Weights of a small mixture-of-experts language model, trained from scratch on English Wikipedia: a softmax router, 5890 steps.
Below are experts of layer 9 (counted from 0) of a mixture-of-experts language model. Rows are named router (the router's row for the expert) and show model dimensions 0-255. Each number is 128 + 24 x the weight over its row's rms, rounded and kept within 0 to 255. Numbers have three digits each.
After each expert's rows: a language model's description of what the expert responds to. This comes from a sample of Wikipedia text that the model never trained on.

# expert 22
router:127131084128175122121120116151145082172125140143111080165149156113134125100131142118114118113093126109108128113122121103124166169118161122123099132126148165146140146141106110102115109144167166124120147103165134148141115134107133170112137150137107144154178119124180086114125172151136107100135131156159136155124107130126145157130163093154142108137118092102119115105112147143127096104150164157133130129129119121146132099153157176140026144089137108139084133133141108118150139138133150130177137120102116101115134096102108161158114089134119071155151148134099141099142148146147159093128091186127103116127113115132144164122107124105139143107124095135125143128125142071095095147160141153115147087134099112136150137128097094127137150149109123156138082107140209155126131151115138
What it handles: Digits, pipes, semicolons and unit tokens like ft, km, cm inside sports statistics tables and measurement lists.

# expert 8
router:142101084083136110136130122119177148145121144098131123144132176088146101112185156111129138083122122145122145133087127151135149150134145143137125166106141177129095144154131177100079073137140166152122127095128117176095094136090158134120157125122113143129155124124138130127166158099139150142135120157148138149151130141101147121097152099116144135110131121130095129112120102169150120127101141133111149089118113151082140131099104138152102112148126132151115090145109139117075158158101132085165116151124144104094120136110088167168159116148157103143112121142120139118151116141125126126143102158124097133153140103176114166089147149113115132146118117142112105112084159072123113144149127161111157145112096158128142115096114099111105102066119142146182126114114184178087145132106123
What it handles: The, the, this, its, his, their opening noun phrases, often sentence-initial or after verbs and "of", as in "The gender makeup".

# expert 36
router:152126131097159107103140111154111129102089158122153064142165147091118124114158118110115156146145126136122125095093144148126137159113157140122139125111122164180103146155146118103077100109144143153150176080153178145133110163102124181112139150138149147132136125132176126061127139128139098125145114151145094144115124109117130182064121129135133138107115125119130153138120105124153080103114133125129103116155106138150181115122133150156095145120150119128133112137135141113119126154142191084161103148145140088122165111099115152190120148127186126132128151144114133127151120150091156077142117121124111116125121118141107119102129152080130145137123121149133138149114184096085115099141111146135127129076119149158147103116096076115148111108102112149116112080154136149123144147100110
What it handles: Capitalized words in song, album and show titles, such as You, Love, Girl, Me, Night, often before a closing quote.

# expert 7
router:140106133125176100143127155138123069131093162092137113124146146135140108108144153101133107130134130156125114119106100139093162139117162158098104141136146164132129126101133143118101129138160160141135186094117124135083144154114121137138177134119148147122159132168169127140150112117159137121161106141135110149179154112117131138118144101135111140089135110033123142100120116130144111105133165124116135108185131133123118125134123128155056122078150105123139114166111134132129130164109179090175109173123136103100132122139116129163138147107163135158136156165127176119173132151117125133142092140095134123137160108154127157123119152115092143137118105134142115140107112082096117108148085162111105121107115138112118144097091131111144115103106113116143132114158215107091166101134137
What it handles: Single digits and short numbers in dates, scores and table cells, often after a pipe or space, e.g. 9, 1, 25.

# expert 32
router:122104124131148109144137149136114084113130164120107126154136132099132113088151160112109128079104142140153153099104104103106145154091134116093107138138170140129120130135144146098100104132128141137118149113168132124105113153096137161110131129136115159165186134142222097140126117097192086116130134144155130176135145142113160168101132107121159135091136093108086129135112161135169109135147161137086118106122114123119118108108128121147068117093107163158154069149127150123127152132136149126140131147114092104121143115122106153161140154142156104121192144172098175112147141148132142120126138127169090135152118152146115129110139133141144126131133108141067075123096113078153104140132112143127126130132114143127130133126109112118121146095122133166119129093110201110121121139075132
What it handles: Digits and separators in election, attendance and box-office tables, like vote counts "44,133", crowd figures and percentage columns.

# expert 11
router:120108094096128111148162111133114135128111153096104092145134165109133094107163149092124146096079118145117129100119135140103128143109153130122119164149146186170103135148158155126126128141124167173115126135153128148122110133109141171113139144154101150139151123104132112106137139117135114161157111175140142118160164155117165100119158072128141142138153107132123141140101101124150123107117142105082161068140134158087136105114160164124084084122138120158120109150119131096159152151107131076161133147138169130128127167104098144159169133147160112136134154133128129110149112155101148114132141138115119121122153129162100165085142149134171162101109105156081107120130155065083106125143107135103126081109090161143118112119082108084143129109128138114144103117147183167107151139096127
What it handles: Prepositions, articles and combined forms like in the, to the, for a, mostly in biographies and sports career narratives.

# expert 44
router:144151082110146122175163095113134107113115154119100129120125157133147147108172140074090131106118160192138142130110134109165138147119135131145155163133149160124082118169149124130129104139169153136172116123157160181142103137162112155074149158124111162146133120107178136138170148106127103136113148164158104163143120163119144134121116123143130120099123117123118172102103117167151084077121166136097132123117131161137150125112121116187102107130138117107130114152140144100092119131154139089191107118131145109140111144128097129147151113163136153163142162132113142107142102129121130099130071133117128107124126107146128146117166088131142134118116109204113103105127145094116093106166102118129100117112094128117135102128148084131117121119125088146144081142150124163083142124115158
What it handles: Middle or final pieces of ordinary English words split by the tokenizer, e.g. expl-ore, con-ce-pts, work-sh-ops, serv-ant.

# expert 56
router:191103107109199122111137135174141053161110167130137080129137176100141149117154160103115124133125176120121134120104138133096138147107136130109123143112151129133146126148163132103084126163161152145127187102142160112087122156109127135127135145140144144128158141117157132134153124118142146146154121167124092158144072126133164151090107109104120152109117109096111173081137080130154075115125144126112153129147090142120138089100129152117092113109142093123137093120117103118127149144102148117140107119144120104110161120126099166145117126155149103138112126172097181151171124095119143123137134136134113109126141124146101139145117149104127122127141115128130105119109144102105092126135107160092127135118120157133189127108104116145122081085113129137148131103143213140088154130137145
What it handles: Single capital letters inside acronyms and codes, such as LI-R-R, MI-T, OM-C-T, ML-S, ID-N.

# expert 26
router:164111126113167133133148104174126089128136156114134080165142176118123128140179148134068166117092145130143153092064124127115164137101124094126118153121116125137140157154121108090102103147168124136118180124135148143133119175124153130095138137139138136131172089150141097112126160097148141131122141140140114128128130119118137122100121117146139142159106115070109143080125097129168087118144135133114132088139112140123141131149121154148049117064135116163141108143127144111110146137125162116121104178119142128134152135112161156150128112124129071154128156140102120107158088106125181108161143123103114114137139093126105136104141168120149109143134131124106114118106180093099134134140121182124126116106117152139141136100098099130145104147113119156121121110140211168117133108096152
What it handles: Pipe and semicolon separators in Wikipedia tables and stat lists, often fused with the next cell's first letter, e.g. "| S", "a |".

# expert 34
router:117098107112165075138165092186118092130138143088133114118149170147122124103155142129131115117103123145130151122080141129137155131170145131135146155134127145130094168134136123120095125164169162141140157110150161158110123117110174125146163134076108126152129140116148110119158144127137125131119126150159163148179109139117149130147111116130149133106111143100118130089100108158164087080104129165095107099165094140132163127127123144163102091139152087156142102162157129113123145174138149104154138148117136118102119109109094130157144133170172130141158164132122144132178125098142139084121100161104146083149111068158142141109114142119152099141126092141129100136112154093153146129161096125072141118120100124107154133144100068111108132125122097124172120150095135139108149153102146
What it handles: Word-final suffix pieces like ary, ment, ation, ity, age, ance that complete a word, as in preliminary, Amendment, importance.

# expert 16
router:158096147117139124112151113141149075149117146092094087129132156115151108070148128089109137116147165120149182128109162121105166157135127116115142140138151115154083141138169137105110112144169175138149165135145123126144134165132146124117139157102122162168173124129145106100125129112152110149138106135181106159149106127101116132148116110102130158085113138075082151114129105136136100138127147142127112069132098124139143118105132100120077120098145121133140133132146114122134164163114163116182119108107121135129119125079150154176148121133159127150187129144116103094130139156123144091116115135101085112177123100137113127128140105138152142125122116146097116116101163068126126128149146130142134109152098138144166159092092119129103118128105108164168123093146196152111113151083139
What it handles: Line breaks ending table header rows or headings, plus table pipes, list dashes and heading markers in infoboxes, tables and lists.

# expert 48
router:170096126106143145119175109133190127145152155072146110132125143120154130148153164140116137110125125128123162106108118132105168132132160163122141152136148125138094138143116121133123112149142171135160125127133137139130114166126146130098139124129101120161191098115150137107119148129150149127162125128124133152134111137121117130145093081124134124153107100074095147081156117125128105167123146146122127039159124164113142153082125149126103134135107105136153131127103099115143175142108143091137112131123096105129108167123145172152157091176138136131116155133085184095174103136123143100143117133105098105134133087164122159085162140125141105124113101121108132134069169066128143094162088141101110092093125130143153149134103109116135088141125131151161127113118181125112143146116147
What it handles: Wiki heading signs == and === after a blank line, as in ==See also==, ==Location, plus some verb-stem pieces like ref, ren.

# expert 47
router:130126112116162087117150119134126069124106160128109094130162148131131111150173141090146134122108130153111139136132131114122137153127165126114123144107132136137117140133130120078122092161188168137146156109140136135104139145116109178112157146102154152141176166171172111138138155117169136126135147166168122127167141101137103149130163094127133128109128091093134116096141127187154113103143150123089156115123127142127122107109147149148071118084155092189123106138118104111112157164132141127176119175100133076091125123120113168150136118148153112150133143126084179117152151109121143119100086138141093130147099119157114144105141104112116135153123115146143146148078110085122113127162122155135116091110125119117144147133096109115119079098104111145126132121148202116100160119097131
What it handles: Digits and number words in statistics, tables, measurements and scores, such as 15 in 15–55 mm, 52.7%, 18 shots.

# expert 30
router:172107102116163137134157109140136053160117176118104071143132145126150101110176169092125128116090164132137133130126126087133150173096163117120118125088154151147120152161127176084109135186160166142128148138152136184077131137090124172106154124136109128162185149147144097147150146118158102124138124132142123138131134112122103151127171141111150139137112092126111127102138118127157102101126133146108161139126118114129146132130112141158086109100142131131139083113130117106110124166145156093143086129134131119105130121104109185181123110138124114159166142158109152113156121137091148105117097149088135125127119118145119137132132166131158093135121089141105120099099135106126109111148106143113139077095135147121145131141118081098107131119124079180163123138130142137091127133089115
What it handles: Closing parts of table cells and number fields, such as 000 in 1,000,000, %, million, ) |, and header pipes.

# expert 0
router:136119118105173107144145106157099108163120129095091119114127129121148067122142167083098153121079160143119162129095135135124157145131167144121169146118143139162124156129140164096105117111152122129160130120178181125100141145124118155129173181135113133140128128118180111109168134132121139150151114119143136159132120179118114159135118142128112122103113097124087132128121104151150089094110112120085088134183115137103116135147140101145108070123151090119120122160127127124105158115124150092168142145114118126104118134140110151153136113154116096126176149126093167133147122140084157134165123160101118124170148098202078127157166136101121096148080114134129137113097138093118118131158118094131104129130099172145176113120119110128114156124103120148123116132116126172090146141105140
What it handles: Inner or final pieces of ordinary English words after a short start, such as -ter in Proterra, -over in discovered, -ories.

# expert 60
router:149093129131176124142134145147155100104141160104122105131126139109153158107117129117104135144119152103152147120103117138116130130133136116137115135134149165160099160148154138126093119164139151140142190108142126147130118153127164124124122128107144154132121131137208116095143117102125135143152127159167130159145137104126136153131161083087123141124150091025135150096130113149119049082132135136091152128168075152134135100088139148136080106131153107124119111146104134108129150156113145131142127118114146114089186101107114132125127117147186117179130142157110175118146130145131135110125109120112109112172144131139092119117128139112153162105105154125143098115159180108134106107172078124110147092099113132156156142132087113129164103111117093104127108120154159109103139134136139
What it handles: Single consonant letters inside non-English names, often after accented vowels, such as Györgyi r, Höök k, Mozambique z.

# expert 1
router:155121108089163099124134127123114091147120126107140065120149153120178130097150137105101109098142151152108154110114145129115158133098137107122143132142141153121109134160146134131123099115137137096121150133169125126112106111108141147133139174124098185152179116106155128087122130132145137154156146174151120121134152149125171166140089106093125133134150149045128131146105109152160100127114145110097136132140095135106110117139168161134076088091137114151158106173134146093124153130109142092172135142108115121134135136061112161158171144117141120111185113148110134112164120125119135109150102121127123103136130120140127122072184131125161165134129119164105110106140135083067103158163143138088104129156147160126141147128089113145116136123118141131143112125119176153113136177123110
What it handles: Pipes, spaces, commas, line breaks and dashes in tables and dates, plus in/on/of before years, e.g. "| ", "June 18, ", "in 1991".

# expert 29
router:159099131115165123124159102159160113172136137117118115142114155096111105143126151089127154104106132144141160133096160076123130160119157146137118174122167131100094148137154127102079131136130175164139158130154140145104113153115168152149138116145108126119126104178190134110166144130152088122108118159134125152128140155128124130154149111141154120111147087091136130123105126134121076100124119138110142105157101140110141149129108150170103121138155108136164076168122147122094139169141149146139110180108122103122140136121111164152103086123151076152147164125130170129167130119119127094122098159110134110101170124125105151103110121096172120108144098168124104074122122088145098101167111123104133118081117112129168141132100113136132104149096086141161115111106141139088129174102130
What it handles: Middle pieces of words and compounds, often consonant clusters, such as p in wingspan, ew in Elsewhere, fl in windflower, plus km.

# expert 43
router:160105116131175128141147131137140089118115186122112100130117152153138087133173157124099163159100155154114154106101144093122140161114162099139137120128189187150114159134124141096109128157142167126154178107137137155098122174135118153118140132110128134179134102134175109108179114103139131155158093155121105105117163143128114148100145108090130140094116134087114155135135138139138087081130107144115147117150085138135113073106129147192085114113110101128119098167138137139099135174124150121172100151132149162088156134113116132151145104145177098152134142141088162139123120136087169111150102131086142125139159106141095141120127131114138140146119123130124124088119170096136134083159131135103126113134132170103137123156089103121152116117111102102148104140143128119108123135106134
What it handles: Final pieces of personal and place names, especially Japanese, Slavic and other foreign names, e.g. Shim|ane, Tsutom|u, -son, -ville, -ić.

# expert 10
router:174094084105155111132133112118122084144110152141095103110143134128149119125121145100130153103113151138104157109103145156126149154096135103115161158145135134153112131137154149138109121172129159118159163109120140131082134117128139142123158148124098176159168137117132143108171149108140156128128119154131119155172113149128151160137109108136129160103115138061145152116127153135163105095135106122104134077143104167097119097101135135134098089084130107176092106138111147103119137182102126095168117151114127124113095141123103163147190117154105104132168158164118137110130139142071140129139104167104114100145147130158130126135167140129152147125108099183080135133094119096117111090169113116099094114118101173121160127130132104129120081066125115157121109124126174146109133126132123
What it handles: Year digits after in or by, month names, and line breaks or dashes after section headings like Playing career or See also.

# expert 3
router:105112101109123075132166151139140133128125170097101137100107124105146137112161144112154161104080160139112131089103127104114143131136159122123102129135139174132114097162123101066119100143155131132122108110161149147130118142103128143097161103126103176149195138141139117144173149121140127105140134150149132143126089121139179153088126113119146133117149093103111158123122122125139130122145161119101102098139125112092152109119141148154104094132150096129127103139138114129113144168119147093154090175099122130100136145105097150158147106154186128146152156142121153107149147143117181080153110142145090105150157120170093167100150119123145150132113112149102095076109168070141128101147121122101154124134125125146157099111069131110133084138118110146159128119138158174150123158093141
What it handles: Forms of be and have plus the word right after them, such as was, were, is a, also, only, almost, historically.

# expert 25
router:171088095136154084152116109121167117160099158123074128112138160120133147124148143101092116119102142123119169117148133139113139163130151115140135155136137151164093124150164161113115113120165170145164122151135177136136129146090144178104140155124097151141136116077180092093119119144168156140111142119136131148136150119133104159145142105129115145124147113086151112099132143167126060092132119120094135139160095130118137125117127126163103079140156093132131116124107103098120099138144136129138135109095144077082154138101119166144142119147143103176154124131093172100167106148118143117135089125139114117165131140138077144117167129137142117116083089189139129153103143102098063122148117129131116134104101136147170147151127116115127090153133108130128117107146151148099152142096141
What it handles: Mid-word consonant pieces like th, st, ch, nd, often after prefixes such as un-, e.g. un|st|oppable, fifty-|th|ree, second.

# expert 23
router:169113128091179131100163117125123095110141128116081104133152168108162113124122131104125123134129116139106126099090110170099137162149128082111170144120177146138132163136172160071129083152140153118154167102137137161117124149117128130075140136103141124100181113117165140077138184121132115135126109144146137155162141132122162156109116128127136154110137120089088139117097125119160073123126146108126131095111103139127134109081175159160102122106147100140088116127113115127096164134117150127124142160106129120140164137132118166157166147147168110131129132160119171111128114131132153145155132118105072145164147088154121132094134130117132121167114134105108105140085160099126127160145157139134102094119127125152130151099122111115129120096091150165135084095101152173112124142088144
What it handles: Capitalized first pieces of place names and proper nouns, such as Des in Desert, San, Al, Le in Lebanon, Pre in Prefectural.

# expert 13
router:145091123093144151148161121115128075133096144120100122108133158098154118104133127129151148112137173100152131106094125138120161183123146142081165142122137142140116133171130158111129125133139164144176127134101145120127167130149172164109132146145116152159161143127143139118117154080134116112123067149162123159169100123142154173135127115127132146117117106080133120105111135116140085107132123118090138076138124175095113090094159119134092105125154101142113103129100094146138132172113135147160099150143165082105140133076153148155137111125152117131142123170115143100129090126147162106165128142125111114135145109114127176102145114126118137154091129184072132139106138085128075105133117111108149086133113117129141147108147097123116114106121121121159096146152201130086150135117135
What it handles: Line-initial list dashes, table pipes and heading equals signs after a line break, e.g. "- Coat of arms", "| Air Force".

# expert 61
router:156138122119147144163119100145125106122103147110138111088147138118148129104125144075138094102138148127133163112113109096120144125120150153122136164129084167145095111150183147134129130111152161140164153109146140146135124139126154165110133141153117148124150118106197162086150132135164118157134108128115141174142107170096124136107143130136126100131160115084127151118125130131115040143129149102122096119135110150121123122121131134147097100112166134144157120129148097091112179149109143126141111139127147060086132146145117140146132138152118124133142151127141165123142105152102123130187093140111134095120122084176122165114166127108185126101093095142146113132136142096059085148148066107138129136159125133157147135127137114092119131130119119116117090136131145174085165141122175
What it handles: Middle stems of Latinate words after an initial consonant, e.g. Conf|ig|uration, M|ut|ations, ind|epend|ently, V|is|ual.

# expert 62
router:167116143101192135139094143139143045175110163123148053130166150101138119089146132110100100119121152136092147105141138107102128179113141133102114129115158140125110136157147140117105116168122167145132146122150170125080107155101129152114136145159156134122164128112169135134156148131148108119160117149112104166150103123131164133097154135131132158138136127112116150072135142118109077139128163119134118110131113141137112111128148166145085122103153134116112098167141109114140110116130173115148121119150114106091143106133112149172123099125144156137126104154145152121145132148102144089163100132131140128140145101114091156140124133120160114096122105137143110103137183084086086136144106126123118106118130135172163119140122088092145087079106116130135105100147158122103164150148184
What it handles: League and country abbreviations (NHL, CFL, U.S.), names like Texas, California, India, and Chinese character byte pieces.

# expert 40
router:200103109119185118138155125155130112112131157124107100092125151119138128094144160138087139132159133160126118124113165127136111170097166148117130137097152148190110125112120129118110103131135102160132162070121150141104139153111154170124124154109117136174172147148152136074131161096134134135141102152149116141117128127104145172116132122145147136094140078102098172091156124141155085102137141128130128117129111117130145110136146156130094125075117146150142122146137157125106116124106156107121127145119182135076139092106152134187139172146162090115148165179132144102139125129103142132155118109139108116145151123145135126091147149098165095158141111160094136130115147105104122134184124114110148132081101136143124136107089079088136137102130123147102110098142128128108132144074146
What it handles: Words in music articles, especially instrument credits after a dash in personnel lists, such as electric bass, keyboards, guitar, genres.

# expert 2
router:141120087110147121153134119136137121126114139125099096093178136104145082118141134144125123109125139142105149107081151138134118149137142096097164112127137153139108145138138135117088085148125141139175139119125157152095136149105161120113153141108127159165199134133183094108132146109159117154159103144137141156127111141093140129134130128109112189087125104104077167088148141103180084107150123119090112123129125159112132107114150176180103103140123100122126085151103124124101117115138137131121093152122153140136185158079120171193191117120150106145165136155145168107115095148109147101155120141133105122148132116129120136088158162120145117162098094153098132111108120093123116123137132144134141093128095152123152115093120080106108103090115129152161118113110128123135148149120129
What it handles: First names and the first piece of surnames at the start of a clause, after commas, dashes or "by", e.g. John, Robert, Mor(ioka).

# expert 37
router:139132104118152118146138117129120074126131143104128095151118130147128124110114157082081114133092119152086151111114123139160151136121163076146130119141151131147121155120134175132094120181121150153168154116129156162101113122136155138095185133133130136158194113124147113124115150102155132135148142171146130123131141136151139165114162152126153160116120097106085146109123118148172118131092166094061099104120075143133162122126118154135098122102115112151088110170120129062143134134124149100143091116146083126132156098150086150178131115162138119113131120144119164094171139140116133121113085150105128109146168123128131110093122160095144131100131104159091109103116151072102148112176126126128114118125129149147144167141130103108117112104113115155117132104092134167122155131105166
What it handles: Whole-word nouns about careers, institutions and time, e.g. years, University, career, President, Championship, and "Education" in section headings.

# expert 58
router:127114109119136111149145100172124101090141146118099101163143156119129087116141136131101134133125135127126139124117135120126161176115125109123095134113154133127111154163113137089148085154140137124128145142167137161137085152113149167101122158145098127170176123119175093110108131120164130126120139105175122147118159118107127176126158099092170116117142091137093126131090130171167089142132139138077129120149095099130125116122163140148039120105146133118149143158144102081148133128128173135122097117110132126096168123102126134155108156114153078135170131154097123087139100142113168119124121170121116130141132111128121143111105114128157114133104141162123126133114189095135107137129128151135172095117121130155147140135129106126097148144079126127118076120131184161139133167059111
What it handles: Pipes, semicolons and labels in election and sports results tables, such as place, hold, wins, medalist, yards, percentages.

# expert 9
router:182095108145179123149142106132117059124105175082085112113170157142142111106144161096127154117113136142121145140107115101097132161111139106121145175122134174151093123145143142104115105140171139117146150131148151130123133140102121137090136131103128127152205120134134106142143134103169164122161148135142120146133104132119101170129122114114103165107126101093126161112137134160153119110156127111077126111136095120109123086098135126173084111094142085115123115139127130107128126132120171081139102145110140114095136133145115152164131137175134127146171144156105151086136119147130127143132086178153088141146161176165095147128158135124119140140110108141113133144116122084111073131145103135125113131122124192130113134113105134113129139133107134147125122115144215135118126119094103
What it handles: Digit pieces inside numbers, mostly year endings after a first digit or dash in ranges, tables and birth dates, as 1'999', 2'019'.

# expert 35
router:140095128069139129154183100141129116116134143089124086117123137094173147106188179079135153085110161147139159069130129129146168166117144141122142114122164117119107198153143127125105110121186160150140150107135155149124131154125151139129146146166096153159136100143150101100131130135139141138155166164166123108122111147125159159149131095150130141126139091093122152097111114143141109129123134091080146094147123124127141124085128167188099121096147075155151116118090113120106138166126163102162119156102145099127112137117145154158112122151140145120129129149104164114131127136092117108116132141112101100150157137142115134082126139124137135107127121159115125107139163069112131112143121140097140102098083144165145115114132092111109089118099101136143150141133150140106127153147158
What it handles: Wiki heading markup and list pieces, such as ings in National Register listings, ==History==, ography==, and infobox lines like Total.

# expert 59
router:142113129094180105148136135162117075133147153134135139137145145132145116120148134099098127117082150134118150114092147112126157130101134175133127161168148163134120165172138121137093122163149151124146161112129134148094151138116160112140171131126098150150122113127181125116184119132162139138133106151133144142131135128116170148122148119137135128143136111100105151098112101103147070121098161128106135114180078160153129105117106168176086114124152124158118115188148155132107118169124160105150122132109159103092144129090109134135113153136174089143120168135124146106122117123091140131157104124095141086138130065159135155145139115103153150102102113140108106084140178098125127106118087109120132115127079134142170113093061096132121131109091093135148128116131130139102122161123145
What it handles: Final pieces of surnames and place names, such as ville, ford, ington, shire, ry in Berryville, bor in Harbor, field in Garfield.

# expert 54
router:183104153090150114118185090156118078109115179103140073130144160116139137114173135114086177146115169147136164078088162147129151136094117129134148148105153128139130122129120122117127129136150130104128180124122133167130112153171139139114131149146119155140161097127146094136100165113153138156126136145139105146107134124108144163116100085098120153131144125042124127119137141109167101100127152116109140093144091120125110138130128153118086107091167121139146101187136143126131177149102164106142092185141116122131142117093130152135134138135137106139150124157116133133177106116101149118132131140102097099144123092122136120119154138125119153122147124139115089127128160070143146133171119121138143106101106151131143106106083134137125121137117088156157116138120205129108114131111148
What it handles: Space-bearing separators in infoboxes and tables just before a value, such as ": ", " (", " | ", " – " before numbers.

# expert 31
router:182110117129146109137133120095130103129134150098145131140104135116105119121137155103084139120133167131113143136113127158110120143072173128108176151109114159162126131139134114128098086136166129150166133116111174189088117166133136170105150169131127149103139110155179131074135113129105122115128144145138106130153158144127127167139130125121123153126161136092137132123123146131122057102137163110106129127115108156140144144127136137174108107119138091138080079132118146089113146152134156137204112184134164111132150119101089159177156114109152119120158135141087133128120126124114114135137117153120092091141127113171123147114139139125151150112125109189097129118161126096108109142177142110105082102153162112134148119150100059138119101109094138159151118116131130135104111135120117
What it handles: Word pieces such as art, ort, ad, ang after an initial consonant, e.g. sm|art|phones, t|ort|ure, Kipl|ang|at.

# expert 41
router:157118123131177140131171112167153064116140133119135094136132146131130109117147161106113122136084127099112165098108107107109141166123142111098145113121147161132131182156121088116127111121156148144166185137128132145088106120134123133124133123140134118152161114115157111077177141099140118143176142148112099165132104142131112133114137126114161147137144105109080143136107158132126067104105134171117116110141078118128159116133104150160093118129126105129093109170151102128114124171118196133183136132102140129095163113077140119174129127125150110147147146130082162138129140114130147095166077133100126114129129092146127123120114150165176171090150137123127105093120194086146127129144117129134156123138147131132123129136083101130128161133098097128177127123112132129123120175116135
What it handles: Word endings and labels inside infoboxes and taxonomy boxes, such as idae, aga in Adephaga, istrict, Scientific classification, Order.

# expert 24
router:150131115104163089136117115159123082146066146103134076122147167086142115072139143114097125127115179134130124095106128140149150160109145114120128122135141134116107152176159137080086127139149148155121150109152131139131132145121167165122127189131119171139144121107145092133103147134142108165116144145165100145164107103118152155088113127131121152142140090066126146075125114088134117150127136126132167123129130144153104142121174174117070092094142082134132106128146078095105110129084155118171111129111137106098127126134116159135129128131156092121142123171114130116175148141128167093142115147144111094154130122131122138137156129108145129131111111168138117151129145087107109136164123136121121115144089135145172121146094090107148123136118141167121109080117178152127152161130143
What it handles: Periods, colons, pipes and dashes inside numbered lists, tables and coordinates, as in 1. item, 0.5 acres, 1–2 scores.

# expert 55
router:167113140112167121102132090173145095147122182097123047137145158114129106109157168119096146115103125116097151133092142165122132142112128128146096149145123125109121164168170111098138130147169128123150196141141142146123069114113176128136152142132109126146148103139140090151147133131159149165128119160131121168119092121121172137141173129112148111151151113073099141114113090147181119140155143148112133105119118134109144144146109146144081098135157125096108114149144138109137160166141156126157115133114125107106127103134101154150126130128160100150103136132096172115186127148111164098145136122107127127156115110179119131120114117124151125107138110134121099138122175085086120069130118136107140146132092145170139113107085093141122088110113099153111111100132148120090125122130139
What it handles: Closing quotes, apostrophes, parentheses and periods ending a phrase, and the paragraph breaks before == section headings.

# expert 14
router:141129067123169121144143114155134085131128160093102110139171185112142131085122164095124118070105137136122137107122124085117158136142154120097132151126160150126095162122104144124113093116171142123143143099156140124086126154096103156128138146121119169133179121149174104114147131147144143170130140152145131164144104175114115145135140131114132103137137082074114125110116147129151108114117191137114127118153103138091122079139148146171068112120159103151098114144120137118117146138140137096151143107095114114096137146111147145158155106167165106173152162133108183139134141133142135136139082170122111123146118130161124158118130126118155147146134123144090106122106124087078126118122101104111137138143105176130110170122119128122123120135105146168112126110121206154102132121135109
What it handles: Digit pieces inside years and other numbers, especially the middle digits after a leading 1 or 2, e.g. 1|85|3, 2|014, 1|926.

# expert 28
router:121113131134115103132151118146140114138122143126118103141135151116159108121133138103100152119101143143127129101059135120124131167124171154086132110150141126129100187176135128109118103133147127137162135079165171167146096133134114145134125185165129158126171128153184161074135145126138094165113122143167097174157147136094131122068100145125121121121139106113100139132091123095172104137160125106115110086159131127118119147079126176149115114121178142126140147121100119126109129134136132097177127126107098106138109156109109173184124145130132050094150132138147151087157144137142175129102096156113104102157130122160104129090129102132164126130120109133113104107132148072116134122155086153109100143134115129116113130131123145124107087119143123151127131127128128158133135164099158
What it handles: Verbs and verb completions after a subject or to, such as laid, sought, broke, making, plus pronouns it, them, him.

# expert 53
router:157128118074175124141142103135134108162085117137130128123152151101123104098131168089139128121117144150112154128124147148137121157129143134091168120111149146121114117141103116115112134115163188127134164092137145156117114106142140168111156180142121173145139118146218127076147145108145114134115123147118093118166118154089135132152134130102128161116150100091097124146122143135151017135150124123127140132144130146132152120118125149122100142114143103138101144138120137069098160123122149097188157124113139105089116135111098142148170106141137079173145162122117142123134081136112129067127128114118101122129163086119152142143120124139127152141132128153129135123105155098121112081161138152086157123144136146142125088082111100116130149110144131153102110153107135124107130163102134
What it handles: Short vowel-led pieces following one or two opening letters, such as ur in turret, turkey, curling, ro in dystrophin, ap, ip.

# expert 12
router:140114105140137090114168128146140130148088134118110096086125170124161118112147134133108179124127131124094127106088133162131163146119157094106128129131143139124142137167126115121113109157143098162147114096165135158094109139142134140067137140148146149166161115137176107134150110103148125116126115168145123138139119122074137148102110137114158148099120118102112161112113137150207113136171119115097129076135121156109142108122121145181098100112144142158134101130092119099102132136121115074151119149105135124126162179104119168160130143116192088112140123154132143112145121150108179061169126159099104085167119112140122108108141140124139168133136093141112129113121161088120126092133107161109135127107096146155136124128078143118119111121089113142130096113147150148125149140094173
What it handles: Subject pronouns and relatives in plot summaries and biographies, such as he, she, it, they, who, often before a verb.

# expert 50
router:169099104116188098142112115132166078102126172117084088100136120094150134091181166142124134112156158128172145097113177133094135134124102093115136101119124150116133158165154120108097083138162140127147142103118152146117174181124132141125143150114154124138168113140163100087153126135160129150115113127104144167129133140118144143117171119112122148098143134070069160082125117120166050127134103130110138100174118114102110077116138143167101139140171135149110136130086132130129142129138166123150118144112150157123140144131117145162118109139129068185137136143127166100147118126117161095167115145139134134135131101146112134101124147108126158109113113142091133111144127094125119147124142128084172109124143127116148133113126106106135105102145118131156120106164172128118150129124125
What it handles: First tokens after paragraph breaks or titles, such as a name's first letter, "(born", the biography's opening parenthesis, and non-Latin bytes.

# expert 17
router:168124128126156140129176092146128063134132157098165124164130151116123108107184166123116137144097162110153178107095156106085166124111154126123117120118147165135111145138122103113106106117149149121150190145137182141117132184101151111154132137126129136106190104150132092130126138102155115154129140153128115136118133135135117119117130112099130144153117114062077147104126095112152120149148145143116099100144133109128110130133134154146081119109145095140127116201116127097109163159117187113139119171102092099108187108108114122161117116149149111116132135191073164120151126135137147086124134120110136137154121118132116122093115130123156114098151152125095069131136163060131117143149137151147133127117150129133121122148119116108127133167143116112152141130118168147123128120126118
What it handles: Periods, line breaks, equals signs, slashes and table bars closing sentences, fields or website addresses, such as .com, ers., ==.